config.yaml
n_layer: 10
d_model: 128
n_experts: 24
experts_per_token: 4
d_expert: 64
d_shared_expert: 64
activation: "swiglu"
moe_layers: [2, 3, 4, 5, 6, 7, 8, 9]
router_score: "softmax"
normalize_top_k: true
routed_scale: 1.0
balance_loss: 0.007
balance_bias: false
router_noise: 0.3
router_cosine_scale: 20.0
init_std_router: 0.0368
lr_router: 0.000916
n_head: 4
n_kv_head: 1
head_dim: 32
vocab_size: 2048
norm: "rmsnorm"
norm_place: "pre"
norm_eps: 1e-05
positions: "rope"
rope_base: 10000.0
rope_fraction: 1.0
qk_norm: true
attn_scale: 0.177
tie_embeddings: false
parallel_block: true
init: "normal"
init_std_qkv: 0.0424
init_std_o: 0.0527
init_std_up: 0.0607
init_std_down: 0.0607
optimizer: "muon_variant"
lr: 0.00599
beta1: 0.95
weight_decay: 0.0
lr_head: 0.00648
warmup_steps: 50
schedule: "wsd"
decay_fraction: 1.0
decay_shape: "sqrt"
final_lr_fraction: 0.0
batch_tokens: [16384, 32768, 49152]
seq_len: 768
doc_mask: true
train_tokens: 218000000
steps: 7423
dataset: "wikipedia_en"
Below are experts of layer 7 (counted from 0) of a mixture-of-experts language model. Rows are named router (the router's row for the expert), gate (a neuron's input weights, with its number), up (a neuron's input weights, with its number) and show model dimensions 0-127. Each number is 500 + 25 x the weight over its row's rms, rounded and kept within 0 to 999. Numbers have three digits each.
After each expert's rows: "comes after" lists some tokens at least twice as common just before its tokens as in all text. This comes from a sample of Wikipedia text that the model never trained on. Tokens count by the router's weight.

# expert 10
router:534484490504481519487445475464521508477505517503500465514479519535520457501486503514457456491505508518533506486537527498440508488517493544470524490486513503516503500514505497523532490493466491477446508488533538542481534477493471500528523510507488476539490485489483555530503487527521508550455487482529477449497516489497512530517493561522490500514463482506508492510491519438531535459495
gate0:491494478518512519518509451494507531539488526491487529505489519500500497481535491509526496468486511499503516515462437502569516488558518469501501435488499508510506532490487542496490495494482452485451510481531513492493495498511495481473457478510560479498520529503521534533506518502469517484453478499501524548461481487462497528509477496512459503509503545518506490457528537484503490448467
up0:487489489459534483519524522506478491514518488501478458506536461477502485507514476483494467489505508525461500530505512509518534456503490491447526502443496495519502499515551543543474532563496480506522521506483576509511498533483515492492493502492462533502496522436523496535527491517510478491483490519467516475519472499470455507447474546478481547494482507513486493527470476508495513513513
gate1:522539546480472529482457560498515556463507529481499506462508540524495512499478457496524504516483497544476480536532490501534496512488513467476473467471492518482504478509488501480518510459506536467492516491467529476468497491496471503491517522469487483527455496513512529500455481444476519499473460505493450496454512500499517501463467534531527525514486461522494494530522514500508546502497
up1:490474486522495464477528489496516541494506485489457523509493521478506486536525512460515531480454505471529527500541473516514481490440455516510492508505464520491477507519504502521469551521504452569518555513504484476532549490515508524492481468534505491501470515472505507509514486488491495452501509503496496491457452483513551491519497499537449507529496505497460490461525457524501478511500
gate2:517516494492471510508540455475541549509514544511501504491504502548488478518483491459490517508524466470470466506519510488523522503504506535537522458502491498516539526458502487525495527448510476468483514496462513493475542503484454512525496489476511512456483510433558527556517488498506472470458446490509491455499474488473512496500482481486495521486491535463490485489471499476504502494470
up2:516474493514550493572480524498484517515480491508520555506507526539480515493495484513503485503563502502519488483483520502462520493506503475513512505451501482529484486502460534516494520505502487500541479549518524503522538510480490503460495490588488453495452532522484474499508468520502522506463529463481509521491481454500515476514456517503476498530492495507526506489567478498515511504531
gate3:505445499534508454485501479480440493493517487498530501465532482544523503483524492489472549514537473499505503477520514496486497508546506494505499467548537477496570531534504483504510503467466512501503483516502523493505497455553514502464524497475526491541490503488531480549492518519509483511507497500499472485486509461537503460476532504574490528531474497517501504527538512535492467511488
up3:504516547482487509519451536511477510503551541499489469490508508495501507482513525475477520492503519499501529467501549465508455443491504521494505466508484466503492478504478494533502500475536473478554468479470494513498475514477542441492492502484527490483500465511486519480479515518527548576533531474513497497494509488507526469463518444476488521513508508509487534522561511493522481518487
comes after: " H", " K", " R", " W", " J", "k"

# expert 1
router:486523506506518473531502486524516502486506476435495474490498501493510483477515509450503498500498484512487476476506533485471509544450506430465498511514482492503508534504508540526510497467536492534538504490489469512504445453497494524475540483509507515506498536461484498535500509470499497471539506504512557489559534440475503511470551511475516522455504502489506493543465522517529503513505
gate0:525475494506477504495511483522510548514487518511466559495545496500521493525458532494489492509504540471472484489484512485500460514513517506512487471528474453536489512550503527493540469512527524476490542505495531491522457501467500476522488522440512486451556529465521536497486513508468496484488482515475492464488485473474490451454493480520502492506509431511476517505477506532528521481486
up0:481534556521523491521512478543518501495525472493512528492540516477523526447495498549521499489508518490503451477473517526488527478475505508493469516504508449480529535497495498521473500503541509523520488470508457518539505474513509550513516530457500511495527492535457484524472513461495493518543480487523488440511452479500510494542523490506501518497457506490528475460501510470563519495506
gate1:484517514518502522546494473472533540487496508511528502478511475483528496506503543511479520508508483487474463447499498495478513540475530512488518496518507472535508455537490504522547512506507469463481518547469520485521493499464492479535465511512500520513505516527524488527477487484519489480533459540454509581515499503520478467505528469531553515428506467491495501506498500498525479525466
up1:497495517495498543477518489494516473505513487522494487465465481521478472465468509495534492512489519490473524509495518500515475513483476488483521523568516442533497482466476544519529429521488550474474489474473542474530527484482502418497505494523485495518497475517540489480578562522508489504511484494461487461507494485482509466504489487480516476520508473505483504510490509508511510507501
gate2:464487520507462502475427464458511477488487503509508516495440510485487493481461499503470503495496488487507521479490506531518532556493502498471531520542513537468499458474488517530498490508511491521502464495505493506487503462515533450512510503535477466535470478472496419486527458496493488486464504472489497505530475513468465441537491473467481493501525493489483519498492475490545502509478
up2:484510457516522536501471472508500530500487509469525519470501492507489529519479509481525505505476480466485503485517538503494494486488480505535493460517524519504544532516493502543530516528484475509506506440497529466517541505517540487513544479488470513524499517466500511486473567532459471484529526502549487491482482489461511496501468442478406485489497549503503512495502493500527484498470
gate3:498452472466515501481491474537521519506524493521491498470489453524443544490503507504457483504498458500521503455429474519511506557486516502512502528471521501482488509477475563481505503463471493490486511480476480500536449456467476533483533514503510471475514515487492473477524527498546465508490502480488519510526498458512501479488491515537524502479474544465511480518536482510507462500491
up3:506496477515482531495496500499487516540494498536528496540479511497512526484455490494477508476487570515522509485508482514546506484500484499550490530500507472511509521508566445510494532526485490543469474485498482467519510542529484455485518515534489538523470498488495519524508470506490504455483480521522507485500527514520535493471450526471501489493445489477532433497500500487475469463461
comes after: " the", " a", " C", "-", " (", " B"

# expert 16
router:514461493508495453514477484496466492515532491520500522524504522526533515474490496539495504517513496454515493500473472511504482498470489487514500467505480521536494511507519484487472541451516487577524471497489499466546486473492496431471542516519490531516505534483540500498507460491536526489531496522549423509482492494469531509516544513468526475511438491497509520491512501509498489503484
gate0:470482526480506490514477494500522475515519532535526452533530479522473496493517489547508534479479481512531477514503501502492498491434489505524529521477486495470516485522487535509463432502462489504520470489478473484517535473486526484466477481493501491526498491471537504560472508480524479512508489516540512497493519491463543493530473499498468506498420493527476486523492461500482465497441
up0:546515523541488523455501456475514538522488482488459528486496503511524520534511463471538477486462513494483506486517466465483508477457465479529480467505488535531501531498514501486504505513527494491524534482518536471517495513502493450476490524506503495526487482494466472504481508497486556499502474532491484462517529498520521496488436464537465462511464492535501499466506521565526498521466
gate1:519483487487461477447488499496479511494542483504484516531503490548510521557560525454488526501510536465460504521514479507493506469495469539548491524486476497537500478484502528481489509503522464504487465499493494503436480506508494528493498501467530464466530524507428486489456466466481462514513477480491469501530489510475533463513498506506512528480513509560518495494516510516472516504510
up1:489502501470528484474474508476509477494532481498495485506534480480492501494437488504478499548496509489520495513497489505524521482525482520490472483495527509511512527503563475515532494506538517503475478544471503484516534521539487470445472495534497549501461553539513506505490467511522510503522502487504468527452485528468457517520528497550526521492510538529474475464531468504546456477533
gate2:497476487481512459490542479494506503548502478526582521519541488457506478498492465454549510482491515464512484475495504520541515526478522487501487510501458496516551493507516537522521499472513486494472538491473475485506475530532511465483493516480513502534511482472481532526502461534495533541490500496474459470488517505513470513508475493462460514468437496529492499520479480473513505471469
up2:524523532468477499509501532447530492513524516534453522476523523524463526516480529525481486458554480497503471503487491488461458509489527482516520512537524495497514500463515548498498504518510533461497501527475507584492536466510508466491481513538498499536508518460491475496490461498542527483467521496490490540517483501529486479477461468505545494500510481498489532474493504485521488514455
gate3:518535484513504477507485497491500481481446492513493519514516470499549489524497493458528495487520500486486463490524554527532492503476471529489480439544510501483523521524478512526473475485481515514477502541470525477486533510508478477477493495563498486488518575460483508503513523481506514568506505494522484477530530488473470485513501505512540461551482511491524516478461521458509488467482
up3:495525550512483503478554524490517531485489462469476485470474492477493512506514526476475520501525449483520501503475524483499501526488512453521508477480491510503487500503497474477462477526509490528537485528499536519482481507553501466479522526503534470504491514488510468509561520537467521470474487491500540576559488518483519514509521476521559475504526475542523509486526500484492490524467
comes after: " the", "-", " \"", ".", " The", ":"

# expert 12
router:500525506440475520535487519446477498514523492481514529520444483525508508471495488544507493499512514506522499526491496520467540533501489484472501513490512492493466496446533521498515496501473528500548464456494522518522511472500479523506511515473471530504469567491513489504515464482500485483514495467460527521489489474496469525505487469516542486486546470494496458437518482469474518557494
gate2:483499525504510473501501513499520510486468449522498528437476496481517470508447514517519500492503516478539491478502559555508462554516518519458501523512537492515516495507490546505551521491526487486488507514505527483508485479531476502492542558458530506548519466463481521542463543510477502512508524488519497531513500512492512500505507502523527531528487533502535475469500539519538487482489
up2:509479532495508484511479499490497524518478516535521516488486460506508514503479507482488495517487543494477484449536501481480543542485533500486489481459452518476519472505486531471477500494515478508503469530439499476519460479511474523511489497477508510493581444502475468551469516479518489497485482498497485499506526492503512497484489485469546499517505546463508420475505516510536477471460
gate3:479480525530518475519500522514495477489427507479526508471477526452511501505488482507534500507518500501494533476532516468513495466520462493509501496525496509497498471463499526486494465496520477550454511538507491464487494516456513467478523514502493504491474462477502465539474484476536519473469520469505510465470475508427503491500489514481508469500507481517513442498459546497503543565483
up3:467516496464459501538541531486522552502507474528575515515516498532473500499518479541478505466471507498505460485504510514522475485508491493508481499515502446505503472489520538472453523499508517516476478549519496498524495520483529530464492476495533536501456500500523534479485485547481520440509472491515499497529485491464443482505472551538485498503504521482499514508510494528509544515524
gate4:525476499470503497494507472510519481498467481475530505507500517519467456513507505532527509528426462492448475480558512440483502494542499488470452540516491519500534527491517470511489480513502441498463496525536496464476508501536508515483474483502477491485532517491498528481468515486497498538494461527493499481527494469512441475511507459526480538506499503493475478499506532445517511522499
up4:515475482483468491498493514516524514493519502488498499494522520495491522464471458498458524513536512540479592507504484459507537526423510524498524505466515501489552568479505540512484479484483490489494498485532470506525502484485487465498520532492523459499477525511528542489481480561497507497459466488505498486480509494508494546473512531483540503491507507510515444516520509496481501478486
gate5:487518489453528466509473471503528520519500549521510499503513473477488483502453505550542509488481473457512538497470487507517524469484480550510478475518482510437528498474492526534486502513501493518499512518522507554549465497490483526468490481485512484514490477506564521509541509513466491458482479511522464467504516464508490513488485512467521534455507548476513500484444518504531499506505
up5:531460489539458501506511517483516480475515475506444493487513542490472491489498480461498473528516490534467518531509467489479504518469498491511545513496503495472528528523475466487521498544478509494509532526508488504457462479509549526551494469489517500516436530510478518481484489484511534451497499550499478514483479492449489539520488496522487474475494506493494467485502503476544447522548
comes after: "\n", " |", ".", "==", "A", ")"

# expert 8
router:513498469495458455487509525504519504519461513510511508499458519516494502514512454512491444488528470531527493462472474507482508485483508482531531522501476518504530431491515504458488542499477516504490537477541502510506491514502468494541530455517497511543499498484486505492520516502553518507528470495493489475533501522522531501494487542501554519501490482493459526528519541478460487492582
gate0:517472537530480489522462459471499454517489501453503502484498483461514472511489470505529518504521490469493488481483521502547540507459500503537524521441501466495515519492484500511486492504472477552518483474562483466506494529503529528487487499484497520526493518513507529543459502436532524511500501461511504494503523497503533530468457508537503458477480456513517504488477485534478460488462
up0:529483488466485498517485469529529546490496481519485517521521471488453479541513518483548483518518485480481478505520488497524526493439538525498521453518524515491503556510528500460489473506534485515460543465469538557526523535526482505452536525505507493520469514463460460461489501459539539486498491495486501534492492520489498489508510471472514520498512498551501498506480511489504483517505
gate1:500480461492447521465468515465481490508450498480499511536511548526479537498484454521482534476504466508457506536501516457554513487500509523504503520461509547486512502471487528482533525478541544469499492514525505490485510537492493492492526478533520508539497494507547491487487441484529505480492504521513488534492487495539533514523465536517512528534497471503457457517526527478509474506504
up1:501510538484506504478525516521520467500525500514503514493507510486506475481482460544440482531539513514466516522539457539485464486504464495524503558498471504509498485471522488500523494485456548514529449489532486488528545495464469487535530516502502469499498506480516469496481546511520482536474484493502444538479509549481475476519471493511493475458523481531534524495509479486516472492463
gate2:512480481497530465547530539538501519532492509522485508514485546514503488503499538451473518491508468487535498505454483486508533521482475472473478506516498494497447544480482494504424456506435445506529538502498489479491508525535510509500465547550498499493557500519489539505513509496510513471550518536499508471503520522504496494522486506512513501502523498467515500495503538484505539504493
up2:482496491520481498507503510478449522508513481516501512467495482489455495480499509444541501549459515490478514509553544520500486483499479478475502477470533504476500490539481539508480460457513495517477454490452504467491498512457521532493514510487500487543486489521498492481514477513501489520533463465525518479556499530549476483517496494492460539498494469482460524454485515467475482489448
gate3:526503493464530489497497501500489499499454528507484554451499501513487497462488456478455518494482513528548504544503488522486510468534517465463441465486482519510557506544478490516476472512512516474497505541503473489474491498487485500525464518478510452473499500470485504508479533524540563481507528499473494516533507564520494517514490498490497498482549488486513468466527494516488512537520
up3:507475463471491559507496507493489510480521493518490507554507516471502478525505519483511492529463443501483483518576490438485530534475498492535520494556532530501468508510494484514483506498512467513509522526512483488504516484493462465503485458534521484506536530505498476460497483452466508492518523512540535472471513499501484473523519487515458493493546512523500510528480513519472463463462
comes after: " of", " in", " to", " and", " for", "."

# expert 14
router:479456480483514426498482506536505514542492492479499504490507494447502506523524479493555503496483524510484452524493490468568451511495488476477501532520487520513485512560535472493508522549516521507496495533542472477520528481495483561444487511524480521513496478505485522485452476489531520504515488480517512488516481503525511459514481488547486478479504495489507515459529492507462510509490
gate2:506536470484493487445533495500500489490504511512483498430452491524476556506549509481492460530508482550504486510551475471485510483495533497498468458491514506513478488474487505534516527488518495514496509525534487505508487526481473509555483486534444543537493521488494507496528503491476522505519513484516490460518516524537487491523547515499536496510473509492558453476520520513470481465525
up2:512487493561534561515497494490510486498505465481518492509523532460498480497504511485531448481536496493486505476493502478511492504502453489532495512467471461516534493487481452480528524488513505535478494484519508515482519522499525524477454491458479511520484461436472498544501509486520460462483506510511530475557480494477509494555475496518500499554508454513478525506499491503490560525483
gate3:484509519480496510525504521468523529526476437516524553557478499474465503536491473519530486480445480516531541488484486520498519524481511489470497469500486534486444538523513540514511505506500482485497516514480514495493490482476476490480503515514466519511488517511535517537516490483551512483474520442479555493509535476487494500476456472485527514489515505478446511480474507471467511451481
up3:491500455511521529530488503486525493504491516512509458484539506503522522480504439510498515542507520539490522521512500516441510518471538505498521517515467510481519509484486500500508494473476538541513503508477487478499508475508507447442516501459532486485532472472461479466463517479508508488472469513522498504504507477518493471529472509471511499519518476493482473573468556560541541495505
gate4:478433500511530494539478495489499469521502493490489545534465528517489508490505478488468480500512488512522513544545557453510460514467465496510495460517470518464522490520509511502559558504502500507540444516491506529532493512497518549466516521520463532469483530464504503502512486454525516492497509507535506508496512482539477512511463498474488487488511521492477464510543476507469474507490
up4:507499499510558464512505479509487484474492518522505544490519440509488463525497473488497576513511528481536481485530497500513462500552510462520531472469504515557530456544491489492471464526490484502502484517491512501471485473483512509501470485498511495456563541457500514457496506476483509495462483495502505446509494502461500467485494499504515470486504448497516507492462511473523510474486
gate5:511523490473503510491562485535481468537493491495484492508508519474498517496499502502476534524492535493538471504499478443533480443505531472487500475485525488507479520517511449499461488561544536486522536470485477487524498462518513468504527501538506548453509536501510495520483458526492556495482523484495486505463467522469516514512470489521489520485489512474539494478515513545528521492533
up5:514476474531504535503517494513517529506477488519485496487442464503502544533487466488517488483477477520478496488488464496496477520427469493482513447528502483506484546486479498501535471527503540515517505506482500480507470492467522476534475483523451511512493488454490535522499482502497501525488468530504556482502468495485510554514462490476457447478495500505468521507469454504448483484529
comes after: " |", ";", " a", " and", " 4", " 3"

# expert 4
router:444483502512482556464489489514523500513513508530515478534522487500513497516490517478430481499491510483492512465514520495514523521508493542497530457460475494516514487514470503503454509549497491511457507473443524530482481551512529497459489512488491475505535512545527491510498504495500506537449501523485551546522540511506504513486504521511476514540478488507478500502482498465516564471537
gate2:474514511510469486508523474507512495512495466532514467531464496514487476499523482528484504457495494483479486495525481519506463519498489507518461461489573558552463549482456532462490473475528532522476519506512524499459522482515484512483512438484528486529511520509539480494471520492501491506513478479523497472494521462454473510541498519488525529522462495532502473466493503517467514518536
up2:512512525552460523487464522491518512511446528522483475483529481492480508504481502499499505513488470476530505503526522510469487504508488500482476510519513455509506461509519508485529489508495520458489490512522475500511486485516474453454448522522487482486484511504563481497492483451494471529514523536497496499513469521483492562495526458489548487509512488545438476425490540476473508488516
gate3:491494502516512520537497529513516545459497513503499470486510538498494467513482471480524478511514447447524528538514540499496488468487507532497534455472533449516531516518494493486489503486492497517517530436502499471495505475437501488491486461507479499514481488552534560553471527455525507482505525496476495516498475496508500453491480518488507469482518528501540471486492475476526504465507
up3:501520504467495497543517496497477461525487465472541482521494519500503492509498501515489505517556497456512452520515510497454541532460525494541495518491518495495488532535492510469499521509482529538524557481505519507497516528470507434515542525499491490506477508525472461485481572502495486500527526513444500487531503502481489492526523436517506509513519512487493475477518550517514514513455
gate4:465504495503537541496489525488496494514495496512479527520464488501498471523549483517508506521443469471466518489474480520473499497505485486487477476506463533495485501549481542496532490493517534485505456462488451462467461496527482535492535515470491465519490524522546444463512523491522479498493477503511516503506502481484509494472429523496545488529516495510435504508509473480526466477477
up4:489548474553513455517475510564517497528472500514460469482488517534527504535481483470513518453494477534520501514500493517521494481496533477484500483502504496523483519556496481504481486529492475509533553534522519510533553466511522533473518477494482511500500540460492501563476519502495536494489502482565460459502482529500506495490504513513502485487514476453488529504517497491478516456488
gate5:491484476479489486462491471592498487502481521531470519480520535502474494511497488487513526460497482485504545467472473532469487494528514508549494453482506510490506479488464501491463499500520489488498510494477531478493505458530481526514562498531520490513464510517523499539505477497482531526478495505471487510520490487490547467490494589479539502502485529516522493459488519512522472513544
up5:484514538487445476470502501488508494522475487513512544524515502481494494492518550520528524514486511494455528508503472496502504488448514444477494561505506512521510546519516477528529502511516526576477497500531505487512498496455506512459534521515485533507510527503497517521560482478484498521477529530511468482510496506486501514470506488549500539496523484476495522458545556482520467487469
comes after: " |", " l", "l", "b", "w", " L"

# expert 15
router:496535534485494483489513475526483489495491521490518502509558485461477498480508508481564546524491512502489503511499472488499511491520513502507477479563490529555481493476448513475479462469531499471495489506539527479534538522456476499491442503502520552513511539521494543475540483511484492482513462470492505473498491531465488524504551526474440499516483530487484506487481496514494468516480
gate0:509494491493523520487464522542526517535544478518473501469471521456522454497479511473540535503496480536540540520525521517496562518554460500538497475499453492523503501524491519493525515501477489518516483481528530509489522502463505492492538504476510511514467468489509536540490510519530494512478494492507482488489484520482541553496506513480486486526504531514455469538522462509497527493566
up0:505506499493505504531453451470514464513523540490492502503446485520474480493533534531529516490480506507527541549515494519486508464538518492494491466483506518541506509527446479508516509490482522468534509540522532485476509515458559506454539531462466481468500535477499558498480482488512471477517534498544503534509515498483503504514474477484498509511528522514511483487518466523492463486536
gate1:522531499544466492514497496507490503487514478477495528492527507486507510566491514496476488501504462497465534534523499472527485468524472518503475500494430486491527501538466452522503529483490532531497530488549524554513501522524506492493512477500478479542531524466569529500532483536478509515494527507456483506473507534496524521458495509539496526512496515458462470519505513524522481494469
up1:504490479463511448469488493498482513507485518543489537482492531459501519484512538507491507549477535510484504506474487509509518521485453505519474484473452523525499501520491506500513561458512568530499521515502482479469464484497510465506474554467506488515468555438522494512459474531539480490499493496488513474517487471473527492527473519463492468502478501533504513516532516518477473474520
gate2:490507531484490494478518465471482487502511485474510472506507480503492456482482507474448488534520483472480469474503512476503510461458465448526510494465478452491535514528486533508516495499529479461482514528495473498563503492517456493476522490469537535527446545517519500509493519496526511477524450534484533514445492489492500506518520515512490506498507473515489480513452423487497513484512
up2:495452519526510506461498450497519472517527525477500475533521487468458501486491498511491515492504520507504474483515489504491522532464490499527484442465527515530519481480502502532501490479552495483515451480495516474534499501518521553497525474440499526483514476584497510504496486506466511521491484536544488496518494514466551522474508515536475504496447500508463476518470525494490459509474
gate3:500483476481473482515459511546513523508560487543483488522471485486446528500513533516502534499475470496539503519493489499472486505484470495492526507506485501496545525474476483507498516490508477485558535541523479463512542467466475529482457522495584529512512500503488455512490511513516489480532501487526450499528507477494542516486488513502502467511531513506486531498459497548474471483513
up3:467482481514508548459510540515510513518500503530530507465515477500530504489513538482519508488482493531501468493479459510481529511495538502492490514461474528486467519426471495489513506473485515509504543457487482478470498474473508530471540478442500544450476497499507512542493456561502463523503542516481487467469502505475533517490531491483471502467500501479507507515476533537484519516486
comes after: "|", "-", "\n", " \"", " (", "=="

# expert 13
router:505490499496496520489517505475493511454524508524531519515521486528520509516462490517505484510459503472502543493488474465476509483500499530525497490505529482510504487517537500464468455482492528517487522534480530483486418523529489512481476504492517504485502523504528530520458467487484516463428532510493500473461466483511479499491476503486434516531489515513509547485481559476527476564512
gate2:480510465436484471521525474486475499543533483513498504521489496522504466516522516494481509472478499511499511497462463469456502562505491481502486503493490506482518559454519502487474484494492506510522501483487490451533478552533526487530487503455477519460509518491532480517506529475444501504486510536545437497468483465509524496487476518542506513499512495532474463474532496479479521521468
up2:532516500467496472531494506495531524483508459490483500526511509535457538520481465478448452509468500507527505510498469480506516518529495541472517485521478498476476505531519488503454558523499492483438530541496531546486469518471473554505530530465500475538476529516494532536494547523493500472502516483499538502478514509494514469475524488485477521507487475500463476499468508484522530499530
gate3:469496519513500535509508511516467487552432463459464524490510477541506508486511513465533507513463481515489500514468461549505502511545478511525480504469510494477481472478540511513456529497508483492458463520495488503510518431508526490478522484542491470549487502492507482476497516545480478478496498506464506494501497529519453485509464508436516513505527513491524484464518501506507551488501
up3:536514473505469508500506549516518499506462519513460538534489476464508479521516498486470454543463484543480486540498540476537499472513468497496455470480517516499482485471512481505502501509540477499460518535484523491489469472539509481469519495549479542513509449503544526500510506472501541525539518488512502468481506515524472529491505501501511483533533448527478503531481525523476537484483
gate4:491469509455435492543492509523479509469512462503487514508546506465477472504532504518485458476496534499463496510481496468504497497509486519486471498494427476481472534515477545511538503494490455476506481473500504511501512462525523554458504540464482482456501511511495530496520520454505495472482568472521535487483481514528489510521516513485519517507534537533486477491521506479494520491521
up4:485493471512489470523455480509480515443519481550482476455513529488517540492507502475522494449474463507499519489503541474506513505480466501516451498497478491526461525508478502490470507499512504500500489472526529480509544473479517462512481492512481529539513498463485520540495509489498521494520550529484457552473534466485499503465493484465545491473435477486513527478502513499540504517461
gate5:482462462504489505485451471538501496498533491484504506522476486482502514479504489520487497482508502487476494469510488482443494498513498492510486505453483497458510500485497479459527465558508508514489498500490541564538503498490530514481523485552510427536543505470544524535527496452495552491478504512445516485502486491503498461504514534467498511488472531516482507513522476488539507510447
up5:481451477530497518492516486465464483505500500518499445532493525487481534488490521506544492470481529498490503484504496577512519493479468467563470549474490509460536520488499520486525492514514496497478503505505504520500510459516487508530535504505502491530546493519496554498473526488482503536520516526470463448474518529533487516572477484491493481505485508479472474484532507508471511535531
comes after: " t", " T", " f", " p", " g", " s"

# expert 21
router:457506501524533525515490494464504524497510502501501524478487507502475490484517496457515480516491488510548475511504517485482506534501528465488471486473497494469460526478483513486502487482477486427494487489528442531473520493515511517531527520479463533494567457511500490495456479542525510529539507505453429481474476510484465474496500533518466462477540498465524487538491527491502508502490
gate2:456493533506488532499495519539484513543479498487528506456436541502514492466466489530456514485515467483518532476525475470471509529504461536464487476509531506525470492546502500511485470533481494505527560526490465469514531495490535503472500500512540518492513475554561525496502486510486488457492490492487507485494516446484483524503524496499527527499513491511503538480518509510502446517486
up2:466480530547460487502471547431509497488487488490514513499508556532537461487553468494453524492446449503493527491548509538515499475500488479527518543522458470491528502518489522502480473504468497492489522506480498496500483491471559483486487492510544503466480478464508505494491546513526474513491524497496516511503485525509473441503496528508488471496521504488490505494541512530492527498473
gate3:475482496448466473456520532520469528484476505457496467537499502468524550508503509523483464503468479477487472457488531509469463557458488498491494479473496503474476470518505477453492501516535471519505498506508532462494461493524497504526519545499502523523515494488502482503536465522498489520510516513487490504562506439495476486491467510501497513552497529497488471506544476458533505528501
up3:493506507495479466489527485456491479472517536458483478511475483509486461527500522522498454497498471505526522489504508529511508527491544502477510502499508506465512505513492479525541530523477515476514501532538492507530530541497471487497492477478544482491528476558534464481489484485515546491494504527533466480470514516511498540467497542549469485531504484484517528550477496525524519536419
gate4:514527503480464511460532471478515502523473506532489495518548478484522541482479517539516538502457458477520517528491525464494527498463468485438526488478452459474490506490491522457508509518536511514469532475543505538508494525469489488498474508475471515523526526498505475491482540546550482522477495503501537521442493530487519507473540522491516486502477506482525486501483515487487511536521
up4:489479489497456512514486526469520483494485500472530508462498512529479503492525468530504497477514477471509505484512461507519506521450511513521461494503472538507509497510504551515528497471455502470502468502530543511494507489508522490497486579497471488467483483456526526476481499466417495505495504489575487490520538475502519575501509491475516533477499508503507516501503509509473510465464
gate5:509467505486496513528497473503510520512516494523463527491467513492511554502568493496474509541516495465495500499544491508464510527459473500501509541502537502516501507466443476496501484511493500471526496548470500494510497536452507491500486477515518467475514518461496474452524470542562532507507504473490478490494498560506466445521478495513496480511517488517486509542521457512461490454490
up5:483482483470539505478463512527506461503505506457522499546507495476500481479492481549488539476529530479501487548503476489510528487545517509482484511471469496541544555487500471512523540458502481510502461438501524464503500466495466471516503503520472531463536464499502533458497503505519436528525469481512484498515508497510502518518462518544477483479493513460510504482491505524499483485471
comes after: "\n", " ", ")", "\"", " 0", " 1"